From a checkpoint of a small mixture-of-experts model trained on Wikipedia: 11 layers, vocabulary 16384.
Below are experts of layer 4 (counted from 0) of a mixture-of-experts language model. Rows are named router (the router's row for the expert), down (a neuron's output weights, with its number) and show model dimensions 336-391. Each number is 128 + 32 x the weight over its row's rms, rounded and kept within 0 to 255. Numbers have three digits each.
After each expert's rows: "comes before" lists some tokens at least twice as common just after its tokens as in all text. This comes from a sample of Wikipedia text that the model never trained on. Tokens count by the router's weight.

# expert 36
router:129105103142130068190127100153160112136078135126160144166150072161045150139108113105147134105109115135146113148166110135141098125095131185176167113168086121158185155123
down0:153175142156189163137059118059098141130161126109107114145127106049134112159099135190145108165076146108138134117090134153169112134169064117065071127108205123114104096077
down1:148154097126210109147117169052133127116124134099118134169116115157105138113102067161137097062156077088137139146111140157074101132159093109187154083131079127108091148166
down2:160135109121113149141074126116145111113159090096158117168151128096200103143120148056170100124091181118138160162122154155084176151155127148123121136079106041170124152128
down3:144103091105152163099137151150076062102123104126090163113090090134147130137108163123180123184112192101124115115137165100124114124155128132088141134148184169086184143161
down4:067159135106118119128145113115075064155110156198150105190099133155129159079128132191123104132168137100077120103064158127134093113095074148199156123127147155086170139139
down5:103226131032141124146116147159076114146101157099124158140139116107128156163117127108140041111081109122151152125120166112130109132077074147152171109114092096147145142150
down6:135088120108143129132131121170132160146085057106072110163143114141106122168148109117090100119102132152112042113180135138091115134136173153136030119118145104085191174075
down7:165147100167108137173120105099148138143133120150151061103151148098147181104075100093079116111141161192097113092175170053126141132100138142113116127106140202144128140137
down8:149143117117158044134143171121140165118114125120181136147127119098100143099129141094111114132153176172103090142104140150185107105121167176129120176161087141094118147082
down9:154157095162088115071105079160143188102145114111156140123112168093106145144202104144087150155183108112130085134143112156117148121169221126095125112093168155152102141054
down10:136150114115072119116087130103126097137167113113098113167124145138168141116095131134165074089115068157117097152159207099114068139092058110083075132151170125100158085131
down11:063144162103166084137160139092109125155095140103164119101149141160108147059139145134146113133090109157156166153164095184113157148148155143090196250121220135184164126153
down12:173129110096197091110100093111134124164074140085096146097114214074144168167082139124145178152103080138079120086110170115135132131144121138117107125126117164151137135127
down13:052137140098135118183084108124127089129139115136146134070101116120112117083063132136117153133097071142159112132090153123125098132139149096113124136178120152169163120126
down14:034096187119103145174138139122158162169173135104136162131133093138124068170134171098168089110138126137161215133183153129080124069108120082124116180100148094091104109137
down15:104122113170145128113135164115193070149166120107119130150111128136071172131103122124165122128128082089112120156099060180096129097143138145206112151082158159183119163105
down16:140090148142141194222083149131170135151104107080159082127206121167137145092152103123122144152166131085192172110127157100150091133155088123103108137097131126065118120114
comes before: "-", " ", "|", " been", " W", " MPC"

# expert 55
router:126148087134126085119132117137137103052083125071141128141160145107163134120148159140122092059162127129141059115115168064166137115163137115107117157157090160160150109178
down0:135183129174146169129146080129090168108172129113137118117154112086122097114100133193111109132069167109154126142134144154142062116156048147079071120126204154084068084115
down1:132139127118182111138144146048195144145088118089111133147078177126078106135150058121171092124186061063114164118126142152113112156157088111208148071131112111164124155122
down2:158115135087155145124139098123127133126181138119133154165117101069147122083131116100146111094124134108108162145113113149129093164147142138140107132072073038112140162134
down3:105113097113185155110145193117139096100115104161103155124105138107182131138124142099178156187119157122124116085185136104091114114179158127089133132101181136085211204152
down4:093124112117100173061152095122071076120146169177151086164147143148143179065120135184101142103137129111081104131082113128146110095090079118159147180117105143071122153125
down5:137198164063166117111110139130078091119113141116113171181124120126159187134130136105132054100038096077148138128105156144133110121135128109129201108052098106108141156170
down6:186112151113159128108129128155110124155121061118047108144144113127094077170125088165134121108124125170110084125144119169106128162096169138120027137124174115083179127097
down7:115161146119114136163112081142185125122160132139123117107174116100171191133092113099114117122139135153158100116181146083136128094140124116091076166170163167133114104119
down8:140137112055129049170119157122139215088128122107141127131142120128063157115139111128153132115124154170160059143101104147166107073134151164129108180182118159139145122125
down9:140194116190062139061179132125097216120121105126115159115149150101132165134168098142100156135128069125127113108125137149056146127144207144131122167054169095156117161085
down10:110176105117095140137073132134136061114159124118115150157116116104119172159102119148180120101125077130138108146146141144135089138097071091096088125138180130113126105156
down11:074137123110152154184167159109135133152094156093184152091178113164117111062158136148151088140119083161184142145194124182098163127140141145089234220149225186181177144189
down12:150101144123185090119128113095127121171123096093117110124115183116163190170047150133136157154131112127093126122085166083125157181121120160140128153085119138152111143157
down13:069147117108121127231094134115128098141095128123126149076104135134139137064100143133138123123110032136132130110088144122108116128103146115111106147188130158177174101160
down14:113072191117129147197128119101155142146157146107164144137197118134116051170093161138138116101105125183149184105198120168073124132098086079159094202139133129085111084156
down15:099087085162125166141096159136194071152219095160133124146108134097077171132136130146152125115153088093126114184092093134169146124143091140171066117110108178168140155089
down16:130156140163151158167078152095137174114108090064169127127151080181176134133128113184144141136167177132105151112089097165168131082138164138149081168082168145114103102058
comes before: " the", " be", " a", " his", " have", " her"

# expert 31
router:067100087098129127154065124168087095138130133095185100114127134117101055120084122134112133093142152119133101129128139125101097129110098118117119146125064152081205083119
down0:147214127158179128118115073119073157107163157083129094106095112092130088126086111164089147175060168131121123141097117124137120079165101105081044115125178134095107086098
down1:148147123127194113133159163069205132131138105109130158149121151129111118145115072142124106111159057051115149133086129164064100145153126120219160102130090136143077168137
down2:132119154145096117109123096093183123148160093124131148194085135120187097104088131073178106094119115089118140097122147141130157154171144158149097145116137066119144131131
down3:122096112111168145124132140087124119118119093133102163133094126116168153162142134108142146182147171113092114101154150117140081109196136131100133156110163149071181191120
down4:114139131096110131073112117105098053151134150191095072160145198141127182097140135146109150178148129089147104122116142143155156096100106130183134152149105198099149165118
down5:123192119045168124136126179179091092122086141140090206105153124124125197174156117140139081116075138114134159091094182140114133165092100148144161102128070100080145135135
down6:135116154097156126088128131142124132144101076120033090159139122081129096149155106158055106131096109135123088103183118145085123168091192149133051104114200145119162134073
down7:165128123137145130137115125168129141118131133161126120117156124106147158092078117100116153119179141131123103071158113101139151134135142165103091153164153181137121123116
down8:084113115090152075189116200132147186155129163143167163121126118130037153117122154156144108121133152150118114138107125153188081100116171173138134192144081121101103146104
down9:162186086153110144074158099128138166088112091146105115095096171128120172133148146150100190154166074138125115117122054142067178125127178139109120162095187114157093137042
down10:149135089080093104157081113131110083145136119128117143184114094114143137127120131142159084109132052142130117149145136124139048141122066099085088108141172145125176082163
down11:120131131133176105180129174064192143130074136051146120097163145134124145077131155114128111128083132139165141176149115113107174136194138140093158226142200167166160121185
down12:178146129124185140151109095091109122165114149092116098098079204093172158171063146126102153150104079105133133115128169086109151144124087133127145114099135138128087136174
down13:057150119107108127202107130100132119097131107104183142123082159103142123086115097139159113135090053099199135110102161147100126130120170094129092138195140157202134117168
down14:078072216122126159188077134113135156172169135096155133165147111142127055139144209135153150093100112213129159081181152142100115088093108084175125152131157111064136094140
down15:097082119166094167124111160122201077171210096103104101139164110123078178133117122124114087113142099127143128130108089143147151094157110142181073136115102158143106186079
down16:117134157144148174139079148136162134125125126070113102110171099200118133076132139112141157157162149072107160106111113158160112096174095144089082136059111137111110115110
comes before: " |", "–", " |\n", "i", "ah", "h"

# expert 62
router:144073122119089137142128063113118107120094061087092110124155131178100089129066142090043138124187157084147134155080139107107113127154152126115150106137196117155121162159
down0:142186151202155166099072119114117171099168110112106048151119141094108106129118141196111108129085136129123114122102139145135105076155043103094066136112183137071111097083
down1:167167122136139132168196160089141125115096166146087166113118113137111150054161044139141078129136058097164149128137143154121089121171102080181147099105071125140109155128
down2:136131124129144093098096148104123126130149136091103114183082120053156113102116158107166107058121133134098161114052145153139156106115125150140175181100110049123138151174
down3:126083076083184170116129178135136126118120109133121150119095108172197129146111140119148143165111199089121137103133183101142112123196132139106129121120154160072173130140
down4:103153103145108100089149097113072083136116163209104115166133185163140175083134138176079132092158148103077067127085127114135098114080097108168137128139133194087148150135
down5:139221146062163113143085187162098089123102158118119199140116099115129189112144077127155076107088102146109132092103123123109125091079130114168187139095052078116144104170
down6:138121179133141130095098130128109116131091088107049110154131135112142115136165104143130120109122135130144093124157134152079102197104183093126037108114163107116168136124
down7:100116141113137143150128108134140124115139097168138102127113140102159211108065070102140116125130127171131105104167163080127108112157125125153060131126105208122172137111
down8:132164151096112082134128140113152169120146110143180148121085141140113105153144148090118113154176201142121091153124149135156154092132175176166130213133106202065084124098
down9:116174128179096165045162081162120168126143105124103101126133129100133183111200084161136165143154067101125082147161091141068168119140209166106101151114161134152119103071
down10:143086125122112119113101145094121090141141128111050108152128109136132188129072132118154084091148060121088126163170143139145082121084061105110078157141175159149135091155
down11:085129100122179074140178136127143126155084137078157117093237116193104140087085125147136108111083090180147143150163097190091167161133132178128173206140219171177180135147
down12:107138163115153139078171127102117144136135112100123111141091218095159123188116137110142122160162036108083129100080163143093124147106096130172113125106117111167086123149
down13:087164154109115093181131131111146100130128119100115126107075134125145132074094138117119142139111053120137148113126144120083119104100185093128089151176140148182147109162
down14:051117174117133129167103190097138141172181156120125150154157122112133097133100166148165096092111154176129218112163113177094117070087138049132073189146145090107115090151
down15:072115097167111164157092126183200065109192112108129140157116102100069127154178119141106148137090068101148132137105061168118113146156084160157085107138123151165100146080
down16:110124142124139143216107137093154133105113119074172114135158112143138132096159115148174162110173128074121130104138142158132126095126149125103087127108112125048185066135
comes before: " the", " a", " his", " its", " \"", " this"

# expert 29
router:092095141131153111144086089135110133096147138075120134167130067126124134128137139140113113130121121100107151104150092109045095088140155125177135141108135092151133078056
down0:141198136203177159140072110102095161118174144101103073120136129090153105134089149161098154137098134083153050112088131126124107093137072122097053122120194166111111112087
down1:201096127111224101184146210070161114118089108139075119142088145103087095091122109158108126138153098096134137133112136193071095161127101131211181115132135120139113148130
down2:167132155114151103137133107110156150113156122097120123175120118070131143077135161086167118119108128088142162157141123128133171134162120167104119167124122030125170156186
down3:116067107086217125092139172123180074138088105128099121129103133138166137153092166100196155161123151130114132083133114105137088117158135125097153151138162134076207185129
down4:107177120104106182109128080125077050131124168187101108133164184156114178108111142167113108127132151081148099132110135115124119105120140105157171128129109192114157161123
down5:157198149043171126167107149180119105134086169097126208110155102113134181142135154119127057132078105112160149120111151112117119124101121129118197120106105121127148122166
down6:152087138097140143109125124138165141129087091116058111132128109128133095157115118139085130122134104152113085068182133140061144141090173138122007170104154104125143140067
down7:151188121122098131128068079173146121149127124156135074146130109058121211124093118112124121149106150140096094102169160105126120147133109116083086159154114197123170153123
down8:117154105081109067148103160154130203182145122152179164081104096129064168129152115112132134119175134100146078144109107148197098144088165186131117190168082177097076108118
down9:120188098119079155064121099141129119128134132138122124109102173145131177153183122142114181171157051088091096145123093116070155100150169147128129125105170125163136125086
down10:130111119135106114161099110128138110162155095102072135143168118083204117146056110109177101113140041147129115127139125131129068142083096103115105151130176186130171112085
down11:113132129088133090126161198055151153153115165107174144091208123152134126085104147124150091129063116145154159161131132186128147169123130172079206205161231136159134140165
down12:136097114126173111124137117063117138159092088106120121103080184124150138121027153157145162137154107133103131097083169103121128150140122155167112114102126133143105123138
down13:071167133131091129206118096136126101153126115125148139077077156104129113075106134132142145104134055143167117109068140129117119136094137121095107143196144119135176116136
down14:122094209179096125161097120092133166218195180098124166161145121069112066125129153139149094101126115180137184128159148183097124124093157079146100188090125111102135119122
down15:109117104175132141127095144154177073137205108106112158126138099142079163095128120132152117089125091132137153147098084169164118076140137103177090140114111130170077143105
down16:136087130113121155167076159056131124122105110087131112134157143151140159099140133127140136149152112120086164125125148142128104124122130130108086150109145137105142123106
comes before: "|", "==", " The", "-", "===", " the"

# expert 23
router:122092106080156129150169129133133155108109138117109122132141153081133107163163116152079124099116123149070134181153136114074099118188138127135165111160110127094167166154
down0:140222139151144149120083107091103177114137129105120079136135128082142126165134123157099099159089170068149127135080109125181083110128051115096030152135178155112119091090
down1:130164096128216125152132144061185125142095113105087100149128161150120165100105094167143106086130049077151139134141161161076104128151105122178147120121078134148089145194
down2:126100113130146112096135108121173128111166109102163133149105122108186119074043137048132123095083149113093144139111202127123152110155150140123153181074102049140095140144
down3:091067072099166146094162178100108086106167087137087153122061108130220137164110161125171146142138188104106134119142137128140112124149136128113160109115172142062177145139
down4:091161144096105133081158066107076049140117133230134080171134172124142150080114115151118132152142160124106088128066138110126122138103063103165150134156112191059141148141
down5:086203157043168101139105201164094097143067175121155168100198127110129160142122108127133052150080117111156122113125166114123106141146094153086202111070066100108158135141
down6:138107132110158129101126134148133158155095033070059113149125134103108102152128117139111099079103157139122053127173138124083157150140192156150059144081150087136172137126
down7:163164121152091110120101094133152132149167104132101092148148125114163184095088132113085135137156150160108116112146109077159125126117121184133109116131161154104153140104
down8:119151099144111077143074192170124180125115111094142142108138144112058132084138133160101107123128164140124103147113086148202097126126132175127101231168116168108060154114
down9:161124107179077131079107096111127140137164126110130150117096168071093148181187122139122151113123118084111084131118075145099144099157184146135131158065174138174094120062
down10:140143100121067165128073149112098112128143117132083126173115147118171125111134112144171076113139076158097113146126169131164057158110071103099099146137157137146162069150
down11:099119133128178120147171177083141126128076170068166107089211157158110151076106160146143153123081101174151150143186112155073166152175171178092202252140220143175182148170
down12:170157125111196097148121120105112105169141080115113104099101185100182158169069133137146159156144083131128132115058177100124160151132107188143119138147097158147094118180
down13:067168124111134134155131132105154111092112115127178143111062149101137103084108140155143120135101034136141138124107138177145135138082151125142100135164128124200168129135
down14:084070164112089151150112117130132158173191154082150165140133117106119074133112169111177122110127134137121191125170134155070137116119132092170092169109156074119130132156
down15:116074108160099130124109158151201078149222107136086119123123122156060155141111122174119098126122086128082150140108072184151131076129109101213075142131134143143116161093
down16:146135156128153157164101165088115135128091147058144116156163109159161142081133124129117123108164147077174157096101165185177107125134142141111087136069116147119131119140
comes before: ",", ".", ".\n\n", " and", "\n", " in"

# expert 47
router:137119130144082089165152143181129041145109120104154148149116158125117091104115157104074109095145141105123122120156125072113139122131149170173134119142091108122142122138
down0:168201110197165177113052100142128162121140113104117112134134143064125126181115145155113112155070150111168125134079077130146109114158025149094038125138206122116089099096
down1:171131124115205108156134155047201132142109127104063124125094129096092127114154070183123073099127079049153157111130141179091067139185103081160139084116135162159101175148
down2:121116116142119120156115079149171135135161093129133138143132120092173153124056133103194108092098125114141146142107108119106141163172116135123141153109115006090117164152
down3:110089066083164188090134197136134124157123098141070147128053110124173159141114144137134104127112141104091121094135151100142059122162135091072121133124163195083196169127
down4:052202141141107156090150139110107064126072148197130080123137184146157166120113143191127149130174149114129067117092192108141130138081082105147138119136096143084145099161
down5:115164145038124132119142123152094102104090133100106206126180102066133189136144100140110041151064122130148145085120161085105088118115114151147165087096105114122124112117
down6:113098166127146161105141112152118131112119062078048109130129121106155144136123127156158103108108089156124060120161143158067165156090184141134024147102152069121134176099
down7:144146103166103132151116087129173112146157130115146094105171137119136180142096114099129135096159148161090110117162152094133145116150107119107089152134130164118116131102
down8:111113095133109055154153163142147168131134132146173194120063103121058155087103140117096131110150142144133087146066111146176102087124126164124106199144146150099065125074
down9:161189115176078145088136086124151163140153119146134161122121150131110162124195105153117175166175109109120126127115091134094128119166151161100088116084169159170090130048
down10:114145136147085125139073128101135086120172115112109114142084107088164121121106132160169090131084049096111149163168144127165045165116098088081106132142175113127148086134
down11:113159156113190104114128181104159148138065120093196111068181141156147141098147147157123121134078119171157147112170135148111166171137130161098193208128216172132177103184
down12:146109122110206100112112098106119094154128094113102145117086200083170156138011145144104157144129075126078144101096136079104131160138123157162093135127122147183115143150
down13:075178159138086112145134158106120112074104136110139148073083162130141100073099148151121118138113044085136113093114138116136113150096128130157098155168128121184177129173
down14:076102172129130120159072124129131130159143131092144129139116118103148054154150190109176100140117107141129151120178141155111160102108110048197078163102166105102130074157
down15:095109104168132144121115198178178077123210140125141103157099103155095154112125129095138137121141090108116114162126078171156134083122116105172087146126117175165118175102
down16:128144151128132148146083122085144123114102110096133134097193080205113123081183151170201163140147122137161165088123122179174123101162133148103069139093142146083136086131
comes before: "|", "–", " |", ",", ")\n", "0"

# expert 26
router:134116121125095176175150112159140103132136161066140108147143119147072109119104122108073148137167088121147080155139121141116137125131152184118138123083121158142128119095
down0:176175148187141157096085111123093150172168136090129124115129186108126112139141135187104081187073130102125144102131127110171090122185016117062053136127172148113114082074
down1:129127132094177107185132141066162093143120121108070110177109156107118126096109079161146151124179092098154166096104180153069086118183118107211148073153093124118071147164
down2:125126118084119097165133114157132126102152089091169124207125129094171141106064151081198099120092146145105153135138151124099126145117106152124130132102084035122130135175
down3:058050118079180128102146205135136119138108105102123174142077107141169153167148125117165180161130189151168097125135142110115097112180151107099162137130202138069205158157
down4:068151111136087137060121116113066074116102150216118083146171173132128169064117123171073132108163140102099096114064168111131095126122079112160179150117081182067085153150
down5:122189111020122158168096164187072078145104133123117176109164107116173197131121119120102044125067139121110147130112169086126110106116091159126178086146081131131116138139
down6:141081142077140156109130113154142135154109038041076084150130122112092093177147125126111117104114164152133059117188132136080147136106186135136046113100139087111156149063
down7:150122144143088100130103102121120134179128091150134086122141133123154167115116118128093155159171123151070060105198129092148139120123146111134102152123135195137159191108
down8:128109094100135048140139169146179154157104167145156138120104107165037157084130166122115132114136148111096086132162096162178121071120177140147109238102098156096083106112
down9:158172138166076147049133106121104153146148071140106119126126140095093161123180092144140133152191075100089087125109083128088165134168194166104105114099192089132106146097
down10:097119133086079131116100129112109095122149108162117126130111115119151101135128136136168063089136056125152114180171162138161082158099064097085094134140178152115121124142
down11:092146108137137100128206197074130152134104147123156140045184122124117146081126142111141140140089105148152158191187091163139175147134118168115203218132238180182155159169
down12:123151152107165113118133120089140104181124099084124129133091176096154173124035146121132185155134072124113125107100175088144150126133114153156132124076135155149134132170
down13:083142109108124141212091123161134079137153100130178141072105177100142113127115130145127123152129122128159107132078151099099101110085152131140117139193132155169183141095
down14:061107213129106150189115150152142132160146134108109129137183109146140112118099172112144131113137135149126172135163127151054109098091106107169108208135153101103139105132
down15:039115103137149146135140118156161087130217099132113110140136084129067169133133122110121147137141074099162139213117113144113139115122119122216098131108105172157101171104
down16:141143115149161174167088149074160151102124111070139134095160125135149123102159087153136135125171142112113132103137132147155085124167128131114101163092108143115139101116
comes before: "-", "==", "–", "The", "===", ")\n"

# expert 60
router:139092103091127095176128155158119118098122070122153122214151167104153105133115182158130150082122140150175104121147139109102120155150136146181133096162132124119142142123
down0:129191107212147161124091098112094172115156137115104103149083125085136129145101116150122074143085142110161107128096117112127094092122065112100020166112179105100094088078
down1:138176120124196100189106170058188134135155114124126126165108149123108102091125107143136143125123091098142161140122154177101070116155119091195176120130109138159105156137
down2:112185169136103134069141105148129147141129119118171093159106151094162115114128150074141139103094140101105105112099108140109117140164100138123103195097115029104137155130
down3:106105101131162194108148208126141113134134082137101127118071150118187140177141152150141188189117192135108136097149175138139065123167136105115130149156160144077185140106
down4:084168121127106139112118123091080078143087206181103080170122184158158154084106137156125090119146164100149063109083150094132124076111095126184162151134124155077147142165
down5:095192170072162116112111153171070090127072145092127151120155107093112175123123099108139057111069143143157149137108148129123103134119110123130194083074046087099167152146
down6:170117139094138157080094113146143112144096037117037127154146102084151109129124141124124124109115151148146079149155142121110144146109174154144023125073184137132174115102
down7:136121134132110127144108137141166129104170113134147067136168129108158181137099124128062089122075156177122101117161181066135145112087116098149130142121157146110142149087
down8:128121100092112071128109163133121179128158156176168164107093111140120148104090188170094142097135180155121123146116102165200103098116162140131129218162134128069037112110
down9:151153101189097185065152104111125164137166105125107132069112188115092134145166106166133136168175071138095077137146080131032127138140160140122131143089196113122085107060
down10:108136129133126125116109151114142069101186081130110094150126116124139137128143147128160092086127070141133165142140171182155067138097009109044072151155151080143181122112
down11:096127113147164108151181174078133163127066148094161140078184136145112148102129117137163131113089099169135142129175117150145186132122178198100202218161210165159162143150
down12:176118133108191101172136127090120097170081103124105115076100184135134132184085130142157166132110052104129141110070182071116165177152115181157146122138105132146100108158
down13:080161156118136132187127134144129077122111134103130150131096144120150144084100134164105160141098049150141118129112156097105094111094130104143112122181149103168181111155
down14:082065175152089135134103142118155147147152162091126183136136082119146074118141209138153105091140131149146178103160145209106167089105132054129099176108146084076124104120
down15:093069117146129118114138188142201106123181142172084142121124093135083154129126153132125137128150097081126150138128085199151143114139135149183071106128092176167127162085
down16:128141154132140159170087135090155128115116145077151112115143088176128152132160093144098139160141167078130137101124116166150095087155116143102043155099130158096140125107
comes before: " ", " |", "0", "1", "2", "3"

# expert 56
router:100126115140136147133177156125157143180194074153122152118175124113149109116090113148102054057102088079178195083115150070082158121101082131157150138180090134115136148089
down0:117193137179178144159073122078097149156137175103126097148127177051129113119102118196132119147070174109142095101095120125159092130205076128096050145112183128113108072114
down1:136151117117209116165109152029150134091092172113088129152117157121117103093126072147145085114163077108119154109121130130101068107163136139222153100124100165153099128148
down2:109160127087119106136110109164137118118137072116146128163119139086166103092125143078161141102096120101165146092090167110146116153172121141141135165103112010131153115127
down3:130094079107191165077137184115136102137112110114105162125105125149210123145144153114182122133145166088087113087135140122105119139194132140096158125146154137091175130103
down4:076170124112086134066150103108076074139105163190106084167130187170139174112113149174076137145155144100112083091083181097132109078108108111186122155129104173080138140173
down5:107219137075175121140092167152060106123101157150104157098141111077116174143136076144131107122063115112135167111096167108118115156098048114135179086056097097079147146168
down6:130135162086149128105092099116129142144073062069090118170138119113114111165104135148109107116119135142145092126192148136094184159155188132146041161096169084094178149102
down7:137144150133089160122148118152142114155178100170127105138175124097146170095066090113109142137098179144075122119132122065119078125132093128120110150179111212121117156107
down8:145106124114108058168144166129154186102138141112128166142067151119057145108152159108121123164131164118083067150101107148181086104142149157180098195141116181101110109124
down9:142182116161097176074148077089137162126145097151101119098129152138103177117200125128112143144194079118100118136122080145081166117158190158090115176078162110145113098038
down10:122126106142115120161080146115121103113125120161083101157085122116144135111111145124185090091100054131111086216188137107146070147112047112049108151127166148142168121127
down11:091156156108172142130191173085181161174119149122179120066199130166128138109096143126134125140095094149158110176183069159101168148154149146112185216158236167135167129193
down12:150126106085203111120125076065137092171113120108123114090099156082158164202045129141119176112114073142089091106123161098103166146114143142155102110094154128140131116140
down13:092141157104106129232112150139123134118127147136162160088080149118133115088091135138142132118091046094167124132102169121080078123115123115126082138212134143173158123158
down14:110080167113110147147140129151143173145175114101155112105135100104138053137136163109165115114141095188130196142157148185119125099106102073135092154102133093110108150099
down15:083062117169116134113155154115181093113217129156072154133162067153103144142157124135149181089133047135123110180108095149178163101150110130196075152101112176130110142116
down16:121121130135145138188076097112164128103104137106145088139114128195120140127120133140129105106201133137114124122085135136144101099151127113133079151127204121101140122117
comes before: "20", "19", "18", "1", "2", "3"

# expert 28
router:106103128124103127115109112188200104127130153063170107143103095148139112155128180162050145126123086162119050173161140119115165135109138154098136103118095132158133097141
down0:168179142200161141125076095105061134089144125115109068127093153085123136133100133142140129111064141106179112118120123148154112089122037109113058140124149144112088086098
down1:144137116107202127155121169067132140121107121120136127146109123125077126100088095124144087134127071084128141108122114164090089122136118107181140085141075163164066167154
down2:128149133106137131113106090161154125129169118131113113161131136094152151102109126068153120110092115105141134092166127156175131157172087126112091181132099038125147147151
down3:126079103138222157118143201142116110113122080164100158118077100153193118184155152135156153152110165123086111101134146143123093158187166114128125109133177152046187170129
down4:139162144097083157081145106100071066157092150204111101141152177130121189099105107140132119115180156096113064118091140098168136112132109141197152171153119178073148173168
down5:105211112068171132129132174158081076131079160120136163097192090075167168163145100118151078118036156145126152126100136122153104129123111127141214092105072137128171140140
down6:145123144111180165083121098147095171137113062103082118160105086108101096128156143153083168128127165175157034108193131160122111140137175128128044165119178112107125145091
down7:141162178158083134187141107121131088156166090183189095134101123130165171105107108129129149131144125176092111134149160092095142109129132125138145120163137165117136143077
down8:141138073125146079155133161156153189156110111138137150133114125166048156068149136143100111160165130139114087136102119160143099113123163156148122199167100126082088111070
down9:134148118155112123101140109119132140122127067126150128088085119130112180116160098141132155159167077124096088146143097137090139096109203154108131150059142113159128146049
down10:128120121125114119135105135128141070122120117101098115167139124109143136110094110156158045115133034130140135130162185125119100160137042088119116139147143153140152088143
down11:081136131093161098115126162089159160118104171115195106067217134182103118089126145162139133137096131163100146150179116148106144153150148143080159205129199168139187128162
down12:156121139146172090127142105104115132186115072100107106122071206095181167131038140146142166142160088118113126112099189096106171163113125162142138136086147160145119123150
down13:077146158121122104176078108112123111109149110107154174097060158054108109091138137152154124117076033141147107177051153167107114124101108111125084122147110142194170112149
down14:055079181135092138177121129140149122191167171128133170123115082099148065101119173141125085133130138142100180142169144164081131129089139088157105147097148059088125146105
down15:086095100160136152117130160161167101160195095146100145156101098123057125132160131122095119130142085140102147138098092134160129112168098090166046146090099180139070147085
down16:115127131111149174163100123077147119089076116065160102122142125226135118099106133135169142172173154091162161072130139123142118089143116131081097133100111127101131097144
comes before: " |", "0", ".", "%", ";", " |\n"

# expert 43
router:126132127136111147153143082158149129113134113118165088153147098171137060117112168146090106069129151096136168169107117092082093151130115152122129114159135173117116067103
down0:130195122231150150115079085076108171118176121105100095124088139066121108146114139189084129125113148136150103117094139110154113078167086116123037147137214139128096092064
down1:183159129087222097134116173069145136134111179120094137154109144135086095078107088153112119113129072081110130141138156164110109125149108127182151079123092146116120139148
down2:117139122094124097096105100136139130123153091128099141183090126089170117101117128101150126117107112104077152115150135140119155177130161146133111160115085050156141161118
down3:130084111113187165106146198171107118123094086152116163136074113112204141180130177088190152168113145125120123107132151104113100133187135127089142156111161170083187198156
down4:096173130133089174090138087081075074113115170202098105166130202112123174054101128183109106102171167113102061100094152111144104081100103086182139177136103170079169138133
down5:092198124051146100105102154175071097118082141088124192141134121094137162143113118128129062116045133150125151117111155141123104161126102115134161086075091103096164124148
down6:163109132112136156086101133127149130153117098107068096165117103108117071138124105148105114097090144137119075098164149137095132163093193162150019147111179128079136117077
down7:152133162127085127178116088132164119173145160143119098116153130161144191132063124092106129114138173141117085123192113074156099129129134089117122146152169179177142140115
down8:172165139112118082159087194142145200119108136119164166116108111146060133101145101121072134105124149160110092144125106126179098119134176162144103211190156183116122155095
down9:140155127148081128094099104169147137152132138131150132055135137091096191140194129172099187174155070133131132122126101125053186123160175176115115118093139156169104110067
down10:099093111117134147108101139094139058096169115113108128153143150119157141111080115106128116069147056142110100137194159119140106126109072111107093141136155134104173087087
down11:088109132108149075133178186102147148113078132128174159093185138169108146110134126154151099089073103143142176139188105154093158182133128140106220213139211190173123123166
down12:171112127152195102123137096093110125170100110107127113123086190117148158166058117151089142156132076126113130087099179085127152145110107130155149126098116139144125126142
down13:089156127129102137200102141128096102172129170134146123096066139106148123073075160150109135128137050150147113094062141107105154134133145135115094156170141126165170092133
down14:066105180116088137159094131133141196143152135079166172130164155160103073164105168097130116085149163221135156103172125174093148111132100067141102176100177086058153105125
down15:106136132138104161113135110139212099163225088138123122140135124145106161126141129096123158094098074081104171132122073163148111084161123127143097140110129175140109161099
down16:137129149093088150155070130073157171099103109083140104117178112168169122108122098150160152134158154114116132092125117145159087117138129147107096161116130129105144117121
comes before: " the", "0", " a", "1", "2", "3"